Below are experts of layer 6 (counted from 0) of a mixture-of-experts language model. Rows are named router (the router's row for the expert) and show model dimensions 128-255. Each number is 200 + 40 x the weight over its row's rms, rounded and kept within 0 to 999.
Before each expert's rows: a language model's description of what the expert responds to; "gets" lists some tokens that make up at least twice as much of what it gets as of all text. This comes from a sample of Wikipedia text that the model never trained on. Tokens count by the router's weight.

# expert 3
What it handles: Very common tokens in lists, tables and infoboxes, such as line breaks, dashes, "the", "(" and "In", plus date cells like October 7.
gets: "\n", " (", " \"", "==", "–", " In"
router,178,147,149,234,193,194,183,161,179,144,260,196,163,189,182,215,238,82,48,195,195,254,282,300,135,169,167,244,181,217,153,248,145,150,188,258,170,165,243,241,231,122,174,218,287,253,256,172,221,164,220,235,179,223,208,225,188,160,163,234,211,136,163,227,169,284,166,141,179,263,251,220,240,147,132,172,235,189,185,179,177,234,161,282,168,282,222,148,244,219,193,191,128,190,179,205,108,172,114,238,171,207,203,218,169,228,206,222,226,130,235,139,256,223,231,217,206,189,217,166,194,248,161,173,293,230,246,249

# expert 46
What it handles: Articles the, a, an, and words in education and biography text about university studies and degrees, such as studied, graduated, degree, the Faculty.
gets: " the", " a", " The", " A", " an", "The"
router,93,224,176,204,168,172,183,241,268,169,280,173,232,196,155,168,272,206,230,181,253,258,185,157,185,177,142,231,199,287,162,238,212,210,208,117,196,208,200,179,214,113,201,149,207,233,188,157,158,213,164,202,215,212,243,110,181,217,216,164,216,168,189,160,206,203,235,233,186,214,193,207,215,159,173,222,211,205,179,145,179,185,156,137,237,256,179,225,161,206,165,225,198,207,225,206,185,150,212,184,157,177,229,197,171,270,304,139,192,170,280,188,121,243,244,204,166,196,208,210,191,245,187,141,214,209,171,211

# expert 35
What it handles: Determiners and qualifying adjectives before a noun, such as the, this, same, such, specific, certain, often in technical or mathematical prose.
gets: " the", " a", " this", " The", " that", " other"
router,210,249,200,181,191,198,186,195,78,164,197,255,151,259,139,176,236,221,184,253,218,263,187,186,285,266,157,204,172,150,205,256,164,209,160,178,198,208,250,251,200,137,200,198,227,199,232,272,207,222,208,254,192,274,204,186,187,206,175,231,175,184,214,201,236,217,182,201,85,229,179,202,193,183,204,213,180,234,191,114,236,242,171,216,169,250,164,242,176,175,151,206,217,211,182,176,199,237,190,184,202,187,278,135,179,158,214,234,215,256,160,163,107,202,126,216,204,188,210,199,211,159,167,205,156,177,207,221

# expert 17
What it handles: Line-break tokens ending wiki table rows after a closing pipe, plus blank lines before section headings and list entries.
gets: "\n", "\n ", "\n\n", " Bry", "===", "\n   "
router,159,128,148,156,181,216,182,128,143,144,299,194,247,186,251,180,221,174,173,153,178,241,194,225,141,181,208,219,208,205,181,195,183,215,150,187,293,199,159,258,254,158,113,172,266,186,217,213,217,198,222,213,284,175,238,259,194,141,153,219,225,157,213,236,162,214,166,205,218,230,153,171,267,173,173,185,201,129,173,173,99,186,199,225,236,239,201,201,190,167,193,222,204,190,167,179,177,175,173,233,218,165,266,176,260,202,186,172,217,253,246,169,200,241,187,237,203,163,226,192,140,253,230,224,216,172,235,143

# expert 43
What it handles: Connecting words and, by, with, under, &, often the passive "by" naming an agent, as in run by his wife.
gets: " and", " by", " with", "end", " under", " &"
router,252,233,221,150,120,207,205,191,184,187,183,197,182,260,173,129,180,181,199,176,256,193,252,129,157,230,213,189,222,159,205,195,191,201,201,175,230,173,225,213,172,163,145,192,189,207,194,223,203,273,160,266,256,227,268,149,199,177,219,180,198,171,203,225,154,191,113,164,231,232,202,101,235,172,247,141,253,198,257,202,188,199,158,131,194,286,250,181,181,213,192,196,215,151,235,228,142,176,184,204,221,183,183,252,226,183,202,217,217,199,251,174,235,302,207,245,174,141,247,185,162,226,276,245,184,241,202,109

# expert 38
What it handles: Word pieces in chemistry, pharmacology and biology text, such as drug and enzyme names, acid, protein, blood, cells.
gets: "-", " and", " c", " d", " a", " b"
router,184,178,160,152,192,259,239,142,253,182,242,121,176,221,160,183,154,208,195,182,263,146,137,228,236,197,201,107,223,165,166,169,134,235,213,172,207,232,178,231,202,194,161,191,208,153,212,170,221,223,212,174,165,116,172,188,293,232,189,140,251,144,161,147,264,141,193,188,283,225,220,163,175,192,168,176,189,177,304,239,205,224,163,243,234,207,171,136,179,156,256,153,238,126,143,208,216,207,149,205,226,244,150,270,184,157,222,231,247,241,223,146,204,172,219,192,189,255,201,213,206,207,213,187,194,207,209,195

# expert 51
What it handles: Word pieces like "in", "en", "lin" and single capitals inside personal and place names, e.g. Sendin, McLaren, Chinandega, Rudd.
gets: "in", "en", " only", " R", " D", " H"
router,231,250,266,224,167,168,168,226,292,130,128,225,246,201,181,294,225,204,237,198,150,145,230,217,259,181,250,125,222,197,235,177,193,225,235,153,206,187,145,188,240,181,217,206,215,219,179,215,190,166,149,193,213,154,193,258,194,169,190,238,197,215,129,204,144,167,238,130,165,249,136,148,251,254,273,197,231,249,118,238,230,153,230,204,196,215,181,190,133,210,238,234,258,224,251,199,172,201,250,152,201,160,272,251,198,181,121,244,209,163,197,283,150,146,265,283,187,200,235,200,223,167,182,242,163,158,222,169

# expert 58
What it handles: Connective and adverb words in running prose, such as as, also, and, but, however, even, and -ly endings like typically, necessarily.
gets: " as", " also", "ly", " and", " but", " more"
router,156,237,231,172,247,164,222,267,181,134,237,131,190,222,237,246,203,189,196,243,241,124,202,162,226,207,215,228,214,202,244,104,185,158,248,312,236,198,176,203,249,176,172,198,99,233,200,261,194,176,193,169,138,185,232,173,122,181,158,292,192,136,133,200,186,264,264,196,240,178,209,227,193,230,167,195,162,210,217,233,159,210,186,311,181,361,174,166,176,160,99,135,159,198,213,165,191,175,200,200,197,181,224,261,164,205,181,127,225,194,195,156,139,254,207,159,234,119,229,210,182,239,228,155,201,176,210,204

# expert 52
What it handles: Line breaks, mostly right after section headings like ==Filming== or between paragraphs, plus some word pieces following them.
gets: "\n", "ri", "==", " that", "he", "ic"
router,130,267,194,195,155,198,135,142,200,203,157,146,152,138,199,289,181,153,185,217,227,233,237,248,196,261,210,178,211,253,170,182,204,202,198,170,163,273,217,192,227,240,211,194,208,228,159,180,166,213,210,130,173,220,194,223,183,234,186,209,188,184,224,191,147,251,193,168,154,247,238,216,211,206,187,185,206,187,256,170,151,176,97,180,198,231,124,140,231,230,230,238,193,205,192,212,210,215,269,257,189,205,144,236,217,169,225,241,219,109,210,192,175,314,218,189,212,148,131,180,117,200,196,342,205,134,209,159

# expert 8
What it handles: Byte pieces of non-English script (Greek, Cyrillic, Thai, CJK, accented letters) and leading dashes in infobox lists, e.g. "- Stations".
gets: "-", "=", " took", " •", "ö", " Born"
router,262,187,228,222,169,174,143,142,190,125,198,199,226,217,206,204,163,215,233,121,115,230,294,156,215,198,179,182,204,167,183,121,189,207,197,196,220,176,141,182,247,187,182,194,194,199,186,221,230,122,229,222,141,192,207,211,98,164,163,233,183,196,192,175,130,106,211,202,201,171,189,139,193,180,154,234,177,153,211,221,174,199,147,295,180,188,235,221,176,216,124,178,150,203,245,155,242,210,230,228,201,199,150,211,172,183,194,186,212,159,205,209,267,212,166,202,146,221,202,221,218,176,185,152,144,221,264,225

# expert 5
What it handles: Commas closing a name, place or introductory phrase before a participle or relative clause, as in "Auxerre, where" and "Constitution, Congress".
gets: ",", "),", "\",", ".,", ",\"", " ,"
router,185,145,207,208,197,150,260,203,206,203,288,247,223,135,239,221,223,190,169,163,140,150,203,220,131,183,153,186,186,170,163,175,197,160,164,211,168,197,163,163,219,148,204,251,215,246,271,136,163,202,185,198,188,209,212,168,208,215,200,169,168,216,258,256,227,182,236,160,181,232,193,155,211,147,153,212,202,140,172,182,249,191,305,225,84,271,210,153,231,205,213,201,200,129,202,217,210,198,125,228,187,234,69,243,191,239,199,268,206,255,122,164,279,117,195,230,238,242,244,175,177,213,182,227,137,134,239,205

# expert 20
What it handles: Unit abbreviations after numbers (m, km, ft, mm) and word pieces with letters m, b, g inside names, e.g. Throckmorton.
gets: " M", "m", "b", " B", "M", " m"
router,196,204,187,223,222,140,159,195,268,172,215,199,188,273,196,158,234,155,216,206,255,195,147,179,237,254,198,233,175,192,200,134,184,272,178,166,167,242,217,175,224,195,136,255,169,177,265,176,175,183,184,174,184,208,203,142,128,143,242,119,188,206,187,193,180,168,220,177,123,183,211,164,181,174,259,169,129,170,164,152,234,202,193,269,225,203,272,171,183,165,197,163,174,155,216,221,151,152,165,167,144,197,159,185,197,209,159,134,146,178,226,182,191,175,209,167,229,198,192,208,214,144,220,213,154,214,264,160

# expert 1
What it handles: The word "of" after quantity or relation nouns (one of, part of, member of), plus for, about, among and Romance "de".
gets: " of", " for", " de", "ond", "und", " about"
router,189,198,260,279,188,269,215,159,198,207,174,176,242,217,196,227,222,141,177,185,220,239,191,190,255,194,123,245,240,225,272,232,208,212,262,203,166,192,183,181,188,201,252,236,181,214,190,218,250,197,250,211,170,261,192,255,192,236,214,169,176,222,190,201,231,202,131,163,183,223,180,268,217,194,211,215,312,235,220,230,86,201,215,143,199,176,148,195,214,149,215,154,197,241,232,264,198,212,200,239,205,157,187,186,210,175,263,257,241,208,193,170,179,136,222,215,256,164,217,187,208,283,240,135,213,137,289,248

# expert 12
What it handles: Commas, semicolons, slashes and pipes separating names or titles in cast lists, line-ups and table rows, such as Villamil, Alvarado or Phil Burbank; Andrew Garfield.
gets: " |", ",", ";", "-", " –", " -"
router,143,202,232,263,190,126,181,194,172,172,178,203,194,145,210,128,220,147,87,252,230,192,201,187,159,175,172,187,200,241,111,240,216,220,171,194,209,263,202,221,248,129,192,186,237,235,214,190,132,191,163,195,205,234,203,195,237,136,159,204,200,120,154,170,187,202,157,270,222,144,138,186,201,193,183,236,102,262,225,166,183,187,223,217,210,170,202,181,219,155,192,228,252,254,226,172,135,168,167,256,192,113,141,218,192,247,211,150,219,146,237,202,250,181,176,191,207,184,238,209,246,203,141,102,223,249,304,207

# expert 15
What it handles: Prepositions "on", "at", "from", "for", "after", "during" beginning dates or phrases, e.g. "resigned on 5 September", "At the end".
gets: " on", " at", " from", " for", " New", " after"
router,235,192,128,146,202,200,224,145,171,280,146,218,198,198,230,223,249,288,203,183,227,203,201,240,202,200,228,102,238,250,89,170,175,184,207,169,253,212,252,239,222,238,245,207,215,170,190,246,253,196,191,167,186,221,190,243,153,177,219,164,193,140,217,154,113,184,236,217,234,210,202,184,207,201,172,175,183,175,215,244,204,190,212,260,180,142,218,247,220,165,198,218,216,236,187,166,281,167,248,220,235,221,98,188,197,236,121,180,188,195,134,220,253,215,197,189,138,277,248,209,191,199,161,249,190,209,220,121

# expert 10
What it handles: Opening parentheses, quote marks, hyphens and dashes that begin asides, dates or compounds, such as (2008), (INC), right-hand, Santa Fe–Southern.
gets: " (", " \"", "-", "–", "/", "("
router,141,182,189,151,177,166,251,174,186,203,211,278,210,177,202,201,219,266,202,214,201,191,206,158,198,225,252,182,223,225,178,223,185,212,250,266,158,186,224,203,217,140,211,180,202,288,248,190,236,164,180,234,148,193,177,140,232,232,230,158,180,180,224,182,183,296,162,219,131,194,205,208,250,138,244,216,279,163,263,189,249,198,222,228,220,214,164,211,294,205,155,207,193,199,211,180,214,195,162,246,128,189,290,176,168,247,115,197,168,190,156,229,210,214,207,123,162,218,225,220,139,211,195,237,186,200,118,218

# expert 57
What it handles: The prepositions "in", "to", "into", "within" after verbs or nouns, e.g. "brought in", "falls to his death", "In office".
gets: " in", " to", " In", "In", " into", " con"
router,189,229,185,189,231,165,206,205,112,142,248,279,191,141,211,184,153,246,214,224,121,175,179,205,173,140,223,269,188,163,301,159,169,205,190,257,188,250,120,141,179,241,160,176,187,207,227,183,255,225,213,173,190,181,189,158,184,140,217,177,254,196,238,290,237,236,173,199,138,218,211,191,200,202,217,302,223,191,147,179,174,198,307,148,227,241,225,199,176,273,202,210,166,125,220,232,162,176,217,233,188,167,166,196,188,101,233,206,236,171,232,245,169,127,138,208,210,132,252,175,181,150,215,157,192,184,199,240

# expert 41
What it handles: Abstract-noun endings attached to a stem, such as -ation, -ment, -ity, -ism, -ness, as in professional-ism, homogene-ity.
gets: "ation", "ion", "age", "ity", "ations", "ions"
router,185,189,208,246,212,219,206,191,197,180,246,165,223,140,151,211,238,278,254,225,166,193,177,200,185,158,161,178,235,239,212,154,229,179,154,222,224,179,131,215,207,209,273,149,242,174,217,164,162,184,173,120,136,208,169,150,155,147,136,227,258,175,181,160,154,242,216,166,132,265,324,163,177,222,171,120,157,126,192,248,219,231,267,139,214,151,237,149,221,227,201,252,202,248,204,200,226,184,160,180,150,243,179,179,184,108,152,185,217,128,226,207,124,189,267,224,189,223,253,184,202,237,169,180,334,185,220,192

# expert 24
What it handles: Forms of be, have and modals after a subject in prose, such as was, were, has been, would, may.
gets: " was", " is", " were", " be", " are", " had"
router,205,155,190,234,180,273,123,200,298,185,160,160,237,160,170,82,248,140,135,171,161,169,217,149,215,195,163,153,147,122,143,245,264,186,183,197,223,171,177,241,247,211,304,189,208,194,229,157,188,154,168,239,150,167,159,184,204,232,247,193,249,139,159,146,223,203,129,180,248,339,192,129,238,141,199,211,221,213,224,242,196,204,235,195,234,106,214,176,241,232,288,260,156,227,197,199,144,214,185,190,236,229,259,203,200,218,143,231,182,188,248,202,183,281,157,199,249,170,160,186,181,234,218,232,119,181,185,258

# expert 23
What it handles: Closing parentheses, blank cells and quotes at the end of table cells, as in "PML(N)", "(GER)", "(2x)".
gets: ")", " ", "\"", "),", " —", "%"
router,187,142,164,233,175,169,280,154,176,193,220,250,194,235,208,192,195,222,119,243,116,189,190,187,230,188,146,254,245,256,117,184,234,227,181,86,190,232,182,192,234,208,241,174,225,258,215,174,167,208,248,154,164,233,218,210,148,237,178,220,216,195,191,218,107,247,211,181,232,202,249,191,249,166,197,216,269,205,178,184,200,166,149,269,268,214,221,122,182,174,184,244,173,195,199,239,159,180,243,224,229,206,190,192,235,196,249,236,189,137,222,167,188,91,221,231,253,186,259,195,244,214,248,194,219,178,164,148